{"groups_per_token": 2, "head_dim": 32, "beta1": 0.93, "dataset": "wikipedia_en"}
Below are experts of layer 6 (counted from 0) of a mixture-of-experts language model. Rows are named up (a neuron's input weights, with its number) and show model dimensions 0-127. Each number is 500 + 40 x the weight over its row's rms, rounded and kept within 0 to 999. Numbers have three digits each.
Before each expert's rows: a language model's description of what the expert responds to. This comes from a sample of Wikipedia text that the model never trained on.

# expert 2
It responds to: Plural and -ic endings. Word-final suffix pieces, mostly plural s and ic/tic/ric, as in appearances, settlers, New Mexico, Polytechnic.
up5:497462490478554512485491531522555523545533544463514541503486603455515466481450472506461454479569564476430448470521534490584451501467433508590468533517436478489535481507555481517483581449501505550512487514429483511425517527523467444494476438535473501479540524564494475473487568468448519492455631464504467444488536533519570570521539495507528488489503457578507506536510477469559468492501
up6:512457489508444460471546566473479470531468538491459528506469498445527456535549504374523457556498523465488411488509523480537561511505580447531488510456481522500552465506420483494544481504527481425530532499466594444494499481432560501514522492521465525487457517451503526535485503487485506558458557549535532535437538485471495527422535418490615496467488534472543529479459513511587503555499
up7:494512513529488529492491544470482459530530445523490451519518482581454537519482478437450478475457482426416488471516478499505505522387503489456508457609554562512509526473413532555514559443558478500472487454482563521552495475506439492489473492438519504534491518470544456516525486549487588492553513420469489526547476538474475558486478490524468532559470493558585582501488470518498485486595
up8:477490505494527473550453431481495513535468452470489475435503455533462435582528504459555487501503527447440451550490487496503448573495456524465492548479502460536625476453551489509547482531548486486511463554497548499493431469505465450458477517528498477488497491457573491520523501454444573507456505447437557466536508511487529497513483527403549585585476527471493400520490452435541506478515
up9:535504479450469539490438474455556445546494515516435517495563459519442509528499461496547530503508531473511447479527567476531521529574549494499506444499453499525425477439429491488494537564435517470515507525465525567514475489421525468588502520453477470460531504467508465489570539455506550481555553492510441525500477536476438525536513434613509528530517497406487514550515580540495491428556
up10:431524517455463460478486558505548433549423508479539574491471451480455556531434441460521492516470489433447479506455525473538541550513446530543493412518469511488512591478484564520443468520514520487542446526469519550520461444537481465463568551489469489507501459489540508565473514454544494561557500439505538552457454600495503539481546525495527521510560478554515519490543507426550520471454
up11:499454520432500454506507521611530477524495491476539519468512521547473560472562522528523518453476469486486461514496499550489498494505443487471476570501457585503550494501446515467530498475565568510489475458512516484477473526550522500551526526420446521483490441463491509484497449431535557479492502467444437454527622539485515469553497561406561544481483450541433490496440546413547486544457

# expert 53
It responds to: Table field separators. Pipes, colons and semicolons after numbers in sports tables and stat lists, such as 17 | 21, Walks: 1, 02:10.
up7:508485541428534528504444481524438531511472518458427461515523513491526462578564510515501528538452516514526463550542474479537548505568547527498518521495456517442507486437535522508494430563514509510504457498464474490561467551488478502489488488578539391522483510515513477492532428438475516586520521496498497468452552464480573530562492461551528595476490422459524501503516423485534379516540
up8:563503555524555502512459544496543552541455511463431551467486511479511459545524474470598462475502534484486452441550470454514484531537415520462535476441505520520512482460553489493543541564418472555492492514479464420511509522474414568438489451504495505506526491499503561553547506482472506475527492557483506470460437559494523503460542483475522544531489494341544497535452552488519537463480
up9:536478465492498535489491561492526542516487556457533443429503440522475509542550498506458462516462508495480446501442489571526527558531561496519441464481513555451606429441458469529478477513514455540507489523520514482481537554496467598546536494497461447511465512507497498483553510436524539517502519446521464564450493449513516530433514438484561493414586503525480569382551500516490473542488
up10:466503515512499498543559543497519503549511491420511477545433538533456470562533534483488552466479452519536480440542505513592532617521493513493545506519419508508496576505545461523449436483542503533547382490449491563554529506436456533483495501489517404488462440475549539540495467458474532495432522565530510473498429455472510464494503486453514475473544531513541478428496487519550488457534
up11:524552587485565532466518585459474502548566487539520459450466432429496462497478453520517459464521475538453564510496466507517478567519478555501480520489471485475571456493466431432477470468466504488529505476441510481511518489575518456436490452522469562405481551486507529482567552550541504532558441543456457488482538516481529490540524535527529583468496556500540515419473445522477499506424
up12:536426525532554495455533484525467497574574422501479484485524482552463476521533493556538563486463521463509449583462429541508573484439549544574483564503462482450474506553470549482441504405495444513491496582481459488509488511427525424464528450430488499454498477491510503572548461502497442505473468541522541517533558505505493538527488495448548523509445466544495570434506513482476478520531
up13:542439564505434529483462481534558483534501478533516554446582435446473437495550483490518567506529521499478472472570483447481526550513462431578507439495505459473525539590480475480449449507497455470509484473574563538537486431521442532485565430534552502589506475532504480499509469432475515472462436455464436497549513479487499522568460510526459456505517524547541510490515502436520454542506

# expert 24
It responds to: H-names, rare bytes. Word pieces right after a capital H (Hull, Hill, Hangman), plus non-Latin or accented byte tokens and semicolons in score lists.
up0:447487519454453580491501504464523458467534462452512514539423494500427512506541520524565487495473505499448514506517393509488427524532527549552518527539460461592525567471477492535534580474468563458492505437459559502471507456487475429506590488496492446426502577568476546557505528496554517507542495506454538509562509481539470476460431547499508521453518456501512509515513430528476570466532
up1:531578490507590429512471502485554514524497522469452509470444552578472529549569486460488495483493491546518510532536457464543456466518425532508490472522515491484515452545532464533495561389514488493492466509454533540442518450420485486482453439580529528551513526507541592550525528439479495525488523471490454473488494442494516491493435464453565533447511462436569423520523529470536469545454
up2:501474576495473451512424487495480474564473534451505515502525586515472502503508577474460484443548511487465485506483533556446519473510427506405473443553517443460571515460417493532497489464514496422533448465531563498461499483463471504519544548487566493490528540492500579550458516530489497465510562501479558460450466484503522525512535468530489543462467510580520454484534481624508570507430
up3:600469507503432546452497437521536457576506441515528529556499479475437482535579504481492510539449496487556511526512508497436479522555446520419508517475472523548532533484523409556460526480454518535484434468527536436478513464481531501506454506504509475522482482463470555579516482528590480493482559464592495568513492447485464465537534463505564535479505428499553474471498529536401475521474
up4:540487539500577505533511547448526410478581470553425522463500531528424483465486579507596487547530493429505443505531401493503484548494443543418506500507494506541501530451539469465448520476513454508554422543463501444564461488490451568435509484538505576503503547480511497507496483513486487509473478463526482508583560561534477454543533465538476465486494508490493509504425475516488562458517
up5:447487420520500516489480554521489493545525444513516473494508474532515452524471466491602528491451508465538494501551463524589461518491506550492509494566499451551487494458479465537448498478499504407454494489517530439438499408488463555456556542548414485474458524516545495464581445416515461580511537477491513542512580482505500536577524522538477494437523510514483498505466501421503448549577
up6:499417530535479469479466510444452436520493466486487445605533558491455493482491520515472492531504462548552558497491473516507496500573533514512501453544475447555464523547479522561551461438459542459492508501493457525446507448489531508450510545474491488544494452454469566474526571449435518492533501506448444577455554471548579458605486534492455522512504498527601486436497438536478492464466

# expert 33
It responds to: Word-initial prefixes. Opening fragments of lowercase content words after articles or verbs, such as p-umps, ma-ss, imp-lemented, un-safe, dis-, ex-.
up0:501516468433389474497533484450481456500502492445548449536480476566503529463441539513485539514481445441521482449515463484595534546506542510470496516491558499495450513496478491521462507465544536450493453510412504553476505512499496490498513514532587482460565497422550533496526528504573492472480522486513462495476480408509481514600493537564576462500553490462559527535588555435501508567457
up1:433475502505476493452523485515527464519532474505502519534494513547478572554530503496504548487513563441529458538468530533539578467540527427434563478480501514475532438515475509484433454457460447507570566424543594473500512503472450503469469498521497489513517527479526543438503470562570451492452505519514479579467567474455409546490474461465533566467499459530399499504430528524495523566475
up2:490463542519487467405471514541453494500541536486435545481529494457465489557476493485508544457512488476496426474480445513535490471484497410523526450546500378492526488468529479517485562480561527495534600520466453510459542473526503455557431504415481547488521500526473488549572524554526523551570502546510526538473537529505530513447462506526497557537535440544442526593487457553567505485534
up3:503483511509545554521452481455504559550474464524496530478462508408456489411521569501478502483570538467454483438415472534474521497433482470446483515519528511586523487438532496525431489475499484494519471475478520439556611472446511576530493425531506470487460503491485417565524556469477507488558503501486539521519586508523493446443544549501557558530505480536487536552565473495517472548520
up4:519515463479468512490482497496471535606448504470465502526510486459500520515506451473518551500470496470461550449542481482502551552495545481486490523479473608556567437508511502533435545496455534501486436520463494521540515529531460519478533583447535544467465496430491492509472485429459488468439429515466438535582447430495547526605559436474591533523513576536520557494523500489451495493493
up5:471492533547505509437515558481560523536512486450494562406482478460508530505505495424524506570461549540511462502447486478483550487525534434524429569520462500521489500513449588490519421485506554557532561486505572515522480449536481503500501422484463436426517486490504548494493570438558488553539482525446533467540446468429528492534544474470525514506581495441469463416538500496454536528494
up6:551501507429454441488552526483537456481499425513542537437500577509529447491434475443581496481578503495492473441506531500487510512520579485516467512436492486569489524540444447524455560494555487516428443496518550518475541489462481520522575512559427510495470491447476434472509521490496468518474571463472531505493508476423542445436509555517528440484514482426568527565554539467482500486535

# expert 59
It responds to: Word-initial prefixes. First pieces of lowercase words split into prefix and stem, such as ex-perts, dis-course, inter-ests, al-ways, in-vitation.
up2:522568562488476432519470505503525518510484511575462442418524545546463480517519526559498576510552474431435450442493462500510545528491473555439503481520566427496511545493513505472500468556512464510480460469496488501468511508417515441552494534534428547525534507492472474447489490454474462418527495507551558490528551558516474532474447498481511573471513531464431577474486451510509557404567
up3:447576413531508427486538440543616483458527504476490530470452539536484515529481517526563477519533557460489506520484513524546525520496470486489516441490493469504543560490452405504527482491489473505518456506533526458475422494457417583473537494600522453552563460489517489491492526511565493483530541480502462471500498496532458462402373505528458493539492449515478493517469530530552533523527
up4:543494473537506418454510485456530452526489499434439500478483494403503387482399546536518537489506540397462476517460481552577486449447470519486445483517499467438573483492480518537476554518524536504502514543441514526537516467462456528497521491488528538492486506405526485563465502529495528549531529533477498530496588490504529467519559538559548483429490532514504547493558551507416508525532
up5:508520560481562503515509491508444526501535478504452446483485473489542485540447469559460514465582509514492597515530502501481524548509592484481495482442444557413464420441451500569403490576497485501419484506528485464500532486551448497534526426448557489572507553497555492422533504498474503518525523465493449570548469511529473534499510467477509538513493440501407483557480506475529541535520
up6:458528486500528497475565486483510538488531450500494554511532538463470467454522449498420477490470597494495532462507521531523421512417540495517491523495461491509474519580545510497509430494514508501520423479521521447522598517483461431550575439480537485529570509481480482385525512529477530428500491507598524508425464533500551439482538477442458463560526523507522514512429462538465443468482
up7:476528562522475455510489466480557387453503508510556439488480540450544435476427568479499473433505517453528457503516507516496479529553504571523533524496495457471506566453492455447493552496502529517487466525463489485501530548543478422426411477459466522474539490565494420490462552488548513487540563525528489450432528532521562519511508507565524493498487541425513481497427479466449471516599
up8:509415465510520486596514533523539492500550505408419494482517453584557459496434532489488440488509448541488530541545551527486413487453453501447460476497504435478509530532497561481521569475444536426482492521487533459501511386536500522496504444564508520506491538429500525528491540502475439453524455552440529519501436533494506503562475516561464515501549533503434512507501442506535509539544

# expert 0
It responds to: Money signs, policy nouns. Currency symbols before amounts ($, £, €) plus topic nouns like law, power, education, plan, and short word starts like m, w, d.
up0:474498469484498490528531478488557471466494417583479499450578460552475509490518541492615457451469538518484413448521507508533540498554546399459506444517541565509446543486541559490539457485446488459517518469476506435446476522488517428511481406481483478496520512557495470495511552513533453453571552453473514525517528511430536477449548493534517487513479465544445488535496582540526521520454
up1:520464484458513545473490592465528462562516440464469520434457490530506454596501492540547471486473448541518554520581525542533512491503447538446524490497505506492470511444450493506498398545420460496486508536531520535564523504597502467539526502487453395485589440493484539466516502537553501489489536487469439496432510491580519553514480557461488481475503522504463528458452520558514457565506
up2:547493424522485522495514524472508509496494487533472547546531533437543542525456517453541496480498507548417425489472533476531498486535446471463468468491477483545562440510482554535468562420515528427546565497485549471541522429543505518528527495510507487456538437439493538593592512504445551492468529504501486561472482583478452470456506522513490450515409470488458496522537491521585506592449
up3:502474502533517480490487431571595421475529448512536533438468498466419532478427480460510493546482548473463512558490540481518489517450470574545509528429475502416485562552533465471555578537458485487530450502528505521529478540526513504546461506508440439518528463494531563440444482483482458503497574476578539543451484524518474511434519512517442464538475479508534494533557435447487455536441
up4:448475569485519533483478545443505442504522481499514479453568463568502527487538516483448490489474527494506500480528478505497547565498485533428576522593490513495524458487477507575547456486514497502522512503465545393544493534556524571467526484519467511528550420519470464442532494441506564491499455507385502502450393497515488502458479498548517532475506521524562607456522445499555527531446
up5:471482565511487463477471408494497513475569399464455519512519530540439588519505509475504560535532523485498530516471506473520511526525559443517530465560421495471490468535512459485478507495482541395513531478525492445544482476525488437543460472499531460491506444525542489494485489525494488405577473489450465529462589532510555497520537553486546482485382494583511561535466482544547533549527
up6:509476529476445434471464505496542473510518406439527514477536508546468518511557534487486447478529550476466460449487464535465554576484520522518572535508483451507541506452545490510523516499370461392471554475502423495520528543491500480565411554480512509558529488488520544503456495448460551567490568532504484505487483541441448498491505502530488563500514557472480453581538492451521515572472

# expert 15
It responds to: Non-Latin script bytes. Byte pieces of Chinese, Thai and other non-Latin scripts, plus syllables of Vietnamese or Slavic names such as Cu-ong, Ši-ro-ka.
up2:435506498519516483479568436474412425499449510442515472531457497483477513583460519510478476568523501503506427499522494493539524467460499481532414511509468507460561570576533528490488565496503471514540527490575522521478566516459562470456473559469467538500482525503497530486471605478431502519587509578520438507498453477559583470436488461554523509468519516485437500453488477508494458458447
up3:491459449455444500542519541461511543511546462477503490482466470509512404496543492522473525545449514447486518473465514492479468467577607466478537422588587505527516487486476496511499496513534543485472478537503533525476412535467485462529504515490527525470543529434433547556523549529529575493520530476509476502514474476486503518546478445543459459560520622485481507384567453483497457474450
up4:456380406494528481512448445444536529464469535466562535479474513504439542572473475572523436520501508550535442474513480472519464436524449499505545481450457486513466498450501459470459543494460459549544441512525515545573483465497493544559497506506506501522535464522525540463553468473489563493400582514518489452537479485506522466448503456602538485552547489484549471513484497487541555452527
up5:424447476471554488443483459499478481533516460499478506591454464500486552522607551482517546524504465511522465452544445532471527533557473440570518510479473431579507504505420530466461514483434580502475522412455492435466473510520516480479522467520497507565497596521504555499558495500534477559576503498460539504521557511492499534500462485466525478504490426454593505463540501455493539467470
up6:552474565472443473460494477497514555499566571444490551501436504463462481488554508498511461456480521500531466428556463480511515534513459508466526454601531465480497525510528475551540492444467472517494584463452416590530501496504509467489485515473509492496514504508569520481499456479509511475500525504478508475510602467527587523501472434603469549561522484506493408467536430533534413451516
up7:512426486418504513500481511562536524495484485491506500561487440454446482454501559492467586442529493505493430460540461532462506445460582538483495505536411517482449522479497596451499510534479520527561483528480552526514431461537536450473496521452558475510478469511531477493479453516555584483582457555488467522481591509617505497507552519473507493470527513488506492491586476428532501520479
up8:496517445544464479497554468556489516487516513530476542473497447511466541511586464484463559511547471524460547467576513517449526506519533480563472471374477488558521557488476516560442529546522607512484542482542507535499445519516451520509490485535429510575522527529492402434437558444513463511488504499488474507512457457471526498417501475514509527534461485421462498467447498404464504525474

# expert 19
It responds to: Table separators and months. Pipe separators between numeric table cells, and month names after "on" in prose dates, such as "born on August 27".
up0:504496578506444502506537574486494511484481544486514522503457472493548516481508424460486527461539479579544422430526433467544545570522473501452513473602501541393539517423468520513467524467512489526488475542521524488458473485543501494480538521460500491508493503452427481537561567511455507482398553540468456524513486538527504492508495468491516497499552498433540529451561476497494461570380
up1:486561521517557502494521539439530519444517518496524461484487464503404450559450535507414525537456491505528496549483483516446473510481573508499499389581504518523440522538442468538460506507466555452457406526468585486487493612413500481544442537464442501536532518523542487458509435462475457523518554474487487442496483494538523482522508446488508495534492503456488525535551575511519439499487
up2:491511475489471425511555508429468452550541532505430449446508486448511588538623485504520459443492516488494408516516488505529511502472506515505571457457477500394549537478447510557519536445484492516522536500510525479457504463481516523473598501473517521466538451505539546593476512475539476538543400498532523483532540474458433521462503480453514518497515518459519569460476509491500570503575
up3:482516523499562539542453547473517430438438515528519531462520574562476498520536487505529430457577545455389555522502509537506545514529480537484469449529512483472533521470479474527473549487493465477505418446497491493497483528507513510457513513517530445499516526466484558529528485447467527482599519536490519609440480497499435497589510434483477542423562573495459449469578545482521473525493
up4:485443462473499495455503411540510548601449503431394497472563499489447523452385497464504484473544493477485451523544516502465479473465476446514465494498448520442522494483518478464508517460498539521535495465492507544520518528548501485536543449468523416568550480597514490533518540482520553541460545559467501552459502522492534543588469513446501577494517519486557502485518458463503519595531
up5:487496532451419501496543497476542546541412507540554591410490455545528528496488509581379493502429562464565512491515526509501519481440525470500479531460491543517540484535497448498449570504480519474521444505490542483538496416513513447430479494527536512462579568470538465504492528468463483505443451583578530534570573452520479520518496465524516516527515468492543449480491501486522495487487
up6:521510482461511475498540525433548545470489499507510472452499513461475448583580532530528402516563451544479492446515493533521389492489502475435568416472488511508511485504470467519532482471511527381549431476536503560473490479507529497509525508514491575494469491471520529434513506553539557420499484561533485495535509543545522538517464570592439504529534495523450494495517400519528505480480

# expert 21
It responds to: Noun and adjective suffixes. Word-final suffixes closing nouns and adjectives, such as plural -s/-es/-ies, -ity, -ation, -ical, -ure, as in Qual-ity, Vent-ure, refuge-es.
up2:526496452485420435531526460502494463574465472464491513547496501485504469571460459464457478538494463538497491449478450451522558479443492446482549540491463534471550503569606459430511436497428550465414485547521557547504533479512504471502493531461490440528526460458580526547513593546520532518616537552505484512472556488529529527505514489479502524449511516489532504530508475531558500436460
up3:465471451486549518504460469414416437545508509469478611489500541474504496512553543503436447466579510480421537496510473525564467479433572459548523463544470536525554534500452555501505401499508450565527504480495489514417477529478502485482500532444528503459440405463538471483492440551502559521566547488526520516517471558541483505503507518512529465507510567494474502488526497531426508487560
up4:535511449489491530466504484536472484473517541483401445491473500524479502528516416438457526520506495475502548422499449555557467585482501506478505496462507525466566457505434537527459501481521445518529484507537507443520542512446520449480489610517552494512460407555520524520521570461548524513497565544510496587493404494473540499491519516520484505485591522501529545465530488410435444552466
up5:504467501509554513514575533479449502508492510473468479461512579521476499478507522582504476444527516493508410423434493590425500495500531495462559421484534494507494485466533513408476473586447546540492465517518529516513544509494513472534478547523468516500497563442525521492489504520443450537552544422507554504528493583557541495454451411511538469495417493441517528505448465494572528443474
up6:487520494474463509545489555551533411472507475562465495409463479525472493469494461501505506488515442479459534514492483506489433501489568464455505559508498479524541545444377533484513509536475417516547496498475546449504512472528587507534512504464488483567577456551536506501541562555509475508488520536528547475525596561497468515498486407471587524540516502516456542511534405434506518457469
up7:423506495411560460524556484472457604509516535557503526481593430469404489461553489511539524518504522474509516464511487466591527532452492543482539420414419520428506442470568544526515460490548466549476494519525474522542478525487546519483445565524525476543471468467536471550516462494564538494472491601527518516473473532481539534487482439488494486538501483498492515464485466503521538515456
up8:528451490511486545439518584511605451550552486509489541594490510428490522490519526446461514514439496432533519560452451496526442560554498471519467541463535523473537570512453540467478508464466457530516398512432484517459498477517488514502479515429535466485603465513538529455550470539529493537481448533473441471508493474493543507511434492525437477534551570546527486440454469534528513524508

# expert 20
It responds to: Table cell separators. Pipe separators between cells of Wikipedia tables, usually right after a number, score or date in sports and broadcast tables.
up0:527496440430523510435485503498490501519517503472553553535470538478475571437472521487532499475455483521471516460459504504546513522480615463522442442496480431489553474521537500584502552475537530443555520539500539487515504536503496462471491491550474564457508473500513468514566525507507538461534477470475435532464550447360503432497484481484545570522385437503463546512545536496528429487494
up1:527440568490467547554488527533543510489462440430487466523490458621429562493492513486453550456517562501476503496506438490568534520488503488500512481501506465552479509461430436507474553485469575514559530533545556476489503493508444502524507486544493383473511452445527473478472451511548471528449518448502582482495555472466469521579506521458443588525436538475511463488536519541491455465475
up2:493392567517449492505479451511547457400471501489445493488521533597480418546445526471460505519575540572530480457518520517496472486545547513471542497502450506539458518517454504436529506543516488526517584488531564476404509499514486498462485451573444512492552508506500478462501513470470560450497514480443511411455461548460502504476528498528463477466531562534544535541413472475552486472505
up3:519543532452507392518495493463566507446493523456551510522493444520475525440534456500498519467472448498509418518484450487515507492484489471473520491459525476409507543425474463533416481552532545517539512551540498456520493558585578420461518535503456478510510512481495496505550569447460485426453573463513480510520476482525539590526558474436523506497552539525522453521408541490543456503468
up4:603508510430493485481507510491449495468479472422473468525506531494479495552519482459494514477452475489542435530535454479494535574508500494527459546452458515455491528523549464453482471490507526508543458530474534455538492640499497506487531541561406476468492571440461559477492459483504528510487505497491468579440495426453533493550537525614538527566542547557465534497468466433508520469461
up5:451522524435449538564562498477496449516504505432524477427554503538448493518598505457462493505559479525581525446491472524459521452522486575469520491505499519511455502541492473545488500375499482542488521492495459576545478464526542475541520508512527457423548451481432478483517533524556538574498517464502452491486570434506489534496457499521493574461497588475502467578451513467517427504492
up6:516454518506498495526499393486559509464472423460548494493503516471524560509501485483466481540519516559397512460531490461500504577595508512513487486576460529533423485512437433535452502476509473474491506472524518475483458504516477465444570517469429545488494486464487516464512509488489525490581537450503430548523436551457491597473527490460528515582476553491475565553517421471525553565480

# expert 52
It responds to: List dashes and compound hyphens. Line-initial list bullets after line breaks, compound hyphens like editor-in-chief, Centre-back, and blank spaces in tables or sports squads.
up2:455481523423510452510500529505573510525505479529523526505452543447547463510452544427488525445418542436464467440480449534557509513458475527464530465583558543509427553518545495468516458506469526516595446449571506429494527503482470555542527505494495449475532540498491508510572503550497505501481499438477540432441438520480521593491524484399534495529552486544520461505519508466509490553522
up3:547475518471530498488524557463458529455483462413495549451499513490524465497507454541433464435493625446480484447537462461486482516486476549451556512537446543535525491463465438476593502500364552525494486513503519499505472491509495504476480470474541480580480459486502472443593522516441486518523461458499485551590490504524502515518530534534466546471450511484554484531500492556478455540588
up4:475419463557482483523492510500410482436480449491543512571460562523495495575482494445485546501550452505451472523577527474499561582547477535551468538436501451474505529515555568475434494545537567452530469428478471495508530455515522463504472495492522523506456456459534519454482508510442495477616526530416493552465465489473526532424511468549551513550481457499503505497477550520538438480523
up5:480496485490551490522486504475538491518471492534484520447478445537469519515535516535475543483491471491424491592446505510461465523538490572395566526597538523533464495475447541546540522601456518553535483415485475539508455457465481576581466506472462518438504468491476517553474430551497529450558524478531521534530487565459577482491496515443473568471454469487497471529523467548442529454495
up6:451488474513509536452530538525560515471412481550461503459543480488572495544549490433475553460535502537490478537468462503511447528477550585526549487467457527497506544495490540445580444570523545484473420467510460445384554477462477505502390519476562546495510522469487485490488512552489443531511552531548576463482445559518545492527514531483508471506512543473533511477513509441437471497439
up7:489402439465504518485502474538553433564460429475605505510524467535542565475436512562514454508568553499515535459511487509487501440482482524553498542502437526572487487537517443489489521445514523461481456486432442565459552511498482473471549531614462457472497516467556484502490490526522467523517454484518460522462535548520398493537489497523538519446453478530496552497509459521584441488493
up8:475442511567498527548457452516462404566451478547503576523469518462500502577530527481503529491541540546532500595457529421441499480499448533449530492532564510492484568545517507477447478506504539520467499513502477521576441497400480517534520421472472457526475478468482526523450528494477488465521572517500512475512550479489422385565484521484475549516557514511512439494507451516469466566508

# expert 30
It responds to: Plural and agent suffixes. Word-final plural or agent suffixes: s, ers, er, ies, ities, ations (manufacturers, lifeboats, honours, commissioners).
up5:478517462413460418495511487474431485490480478449452590484487511508542531462491495480515489520467572491423533463454524429488510575516505485479516471435474468475558464444488491491482527490525582497531497483583454404483481458491553518511528496548529496540578535496574541489522579476501553500468439506438525535530537506470509523449471551513563537565546531521478506533504464389533476496469
up6:551499460545480467406548439459575464530556490467412512555551489495548455438483516521534497432490560485447517506563556502539464558554517483436537549463524542559498470502465505524514579436373445481540485518531514533458451489500471528534490503504459463520500532580509480455450478482516525463492434471454514552472459523497505562449518528556459512470511473493567527547501486475514470466510
up7:530462512534507501527538444450498553536545485499471515554577563463471430486488464518531475455526545522480532489525481565512457521524542540482534506554432509510477483459510420446475511484462537468510464406538478588428540539515420493498520516487456486514446508472495577531536494472557503556495499434470457444471521508462504623502523390553474467451542524514464522558450483505491472482540
up8:512497470498432449440535476512565503489483463504477546479538445517432522447470535501560511479532547513473508463476439468524520574542557485500635510521452483475459505470530598544557539464482551537430455482561487476559468461555577542500490486520460494484475423502487444509538541515508495477493500522529517442468524527538477468480467473484452538470504542483515533497551443488579432402520
up9:428490494501566497469477546475433547572476468472437447501472418537409457477485497561516555551478481514518526501479454594445486506493490545516444557506523516460473556505543534578535504571484467492442495588455479552528531521464543483490498520567469409549479569507433488499492489468520522488514522436531484528449436537522463513476466414496448548506496473504474501521532514519567539526516
up10:525448526540541505493544483517486447512559430486420517500489583458467462560531498486546500525435437495517504472539479487539510445532588460499538559467444472461511441487505537483527544404536569588518511517445484518468508540494532429539435465445405516457483488524488508544527584476507481518495523555476498476501557472506469509533504553569462497459528503510458566544429470452510543499538
up11:544478495450473554535543508466498432551501452444498509516421500381549505493511536435446514521512521518501464620462477472507481535399470505516525516495476518487586582512463479470514500538562532530429495434538430525472464478546440533482523496526480504461494559513487515484517538541589452548503473495483521581459546459497550422510496531502514480510495456525551525536514501498558452494538

# expert 40
It responds to: Hyphens and symbols inside words. Hyphens, slashes, dashes and plus signs joining word parts, model codes or place names, like Cortex-A9, tri-service, Sapli-Séplingo; also un-.
up2:501532519470471510530476504390504382510499506533495525480481500505465505486432469569530485565556508517513478476489452501407471509491495543510513464543532477446458584553441477545474446508502520489490478505493454578477549514501509491545505440517551542473510514519558458530557511474362532451573474460510490527528494527503530467510445550442473540540487555523535531485547465464507447447585
up3:482456504474524451482535512444413510537510474487547498486519567459483519407499511468465510532474450436537471529512506520467486559490472450451471425529529582535483505605611448578521559520520541495409499530465513510471512520523548451481491536492417456499493490516535506519518495448391484472573471499498545459431519577516490557481518446536463479539496515493520500488511514537538552514494
up4:512475435446588485499563591490516467508506527521500507469492464566563555467529422538571484477556546490507432478497477492481541439499457478569444543514408487506497488471468488564482476482487517496540450481505494487423534450486517458552517539509502592524515531532505503462533574494526536566541488481503483514543526456554520493454450566532457466420516478431439545482438528443557500499500
up5:481459510561594541518503507376508527573532451529510558532528562482445419513492490535513544514417517455467536498510528493467518462447516450514474477499500498501501528500472542573474555449497484524402447497473535480574508471412417560481514474534443483496426554518500481445480496451461522500542498511524462562589527479483539462522509446507546542481528513504477540491487550501514550491546
up6:501468505441449443431504488483521470535597549458464479482519519437449560527487467571483498531462478476480497444539485539515436512564526521582525456496454528485507532463496543466498609439500501450476539505513525537476492501599507451466519553498516529513524527532502583571507455563467523551502440527434499452433500500522523537454484513507493533494510476513572495465600523483515443422480
up7:451460536518584414528449523484497435517575452511546498499472524491528594512468531454551516533451530486534457467512503498496527599459443462473482503539598511478494502484504479566482547459545559526418474520522543482504586492497552428501528556462468510471489515500486475529495453461532570509500510459520441491507464545492535458447492490471558457503548528442535508449495475413542499463577
up8:482528450465548563544501544418506503501484522470453449591461487513453483572515508496567553524497470503517547481545502487497468468534487514542565466526457449509464442471394466572501471456528488495489475546438472505405492500436516514528462568523518529491493515572482516558544438420543585483493480543462499445505538454488450486481478511447508505541512469458545593443535517541475499471533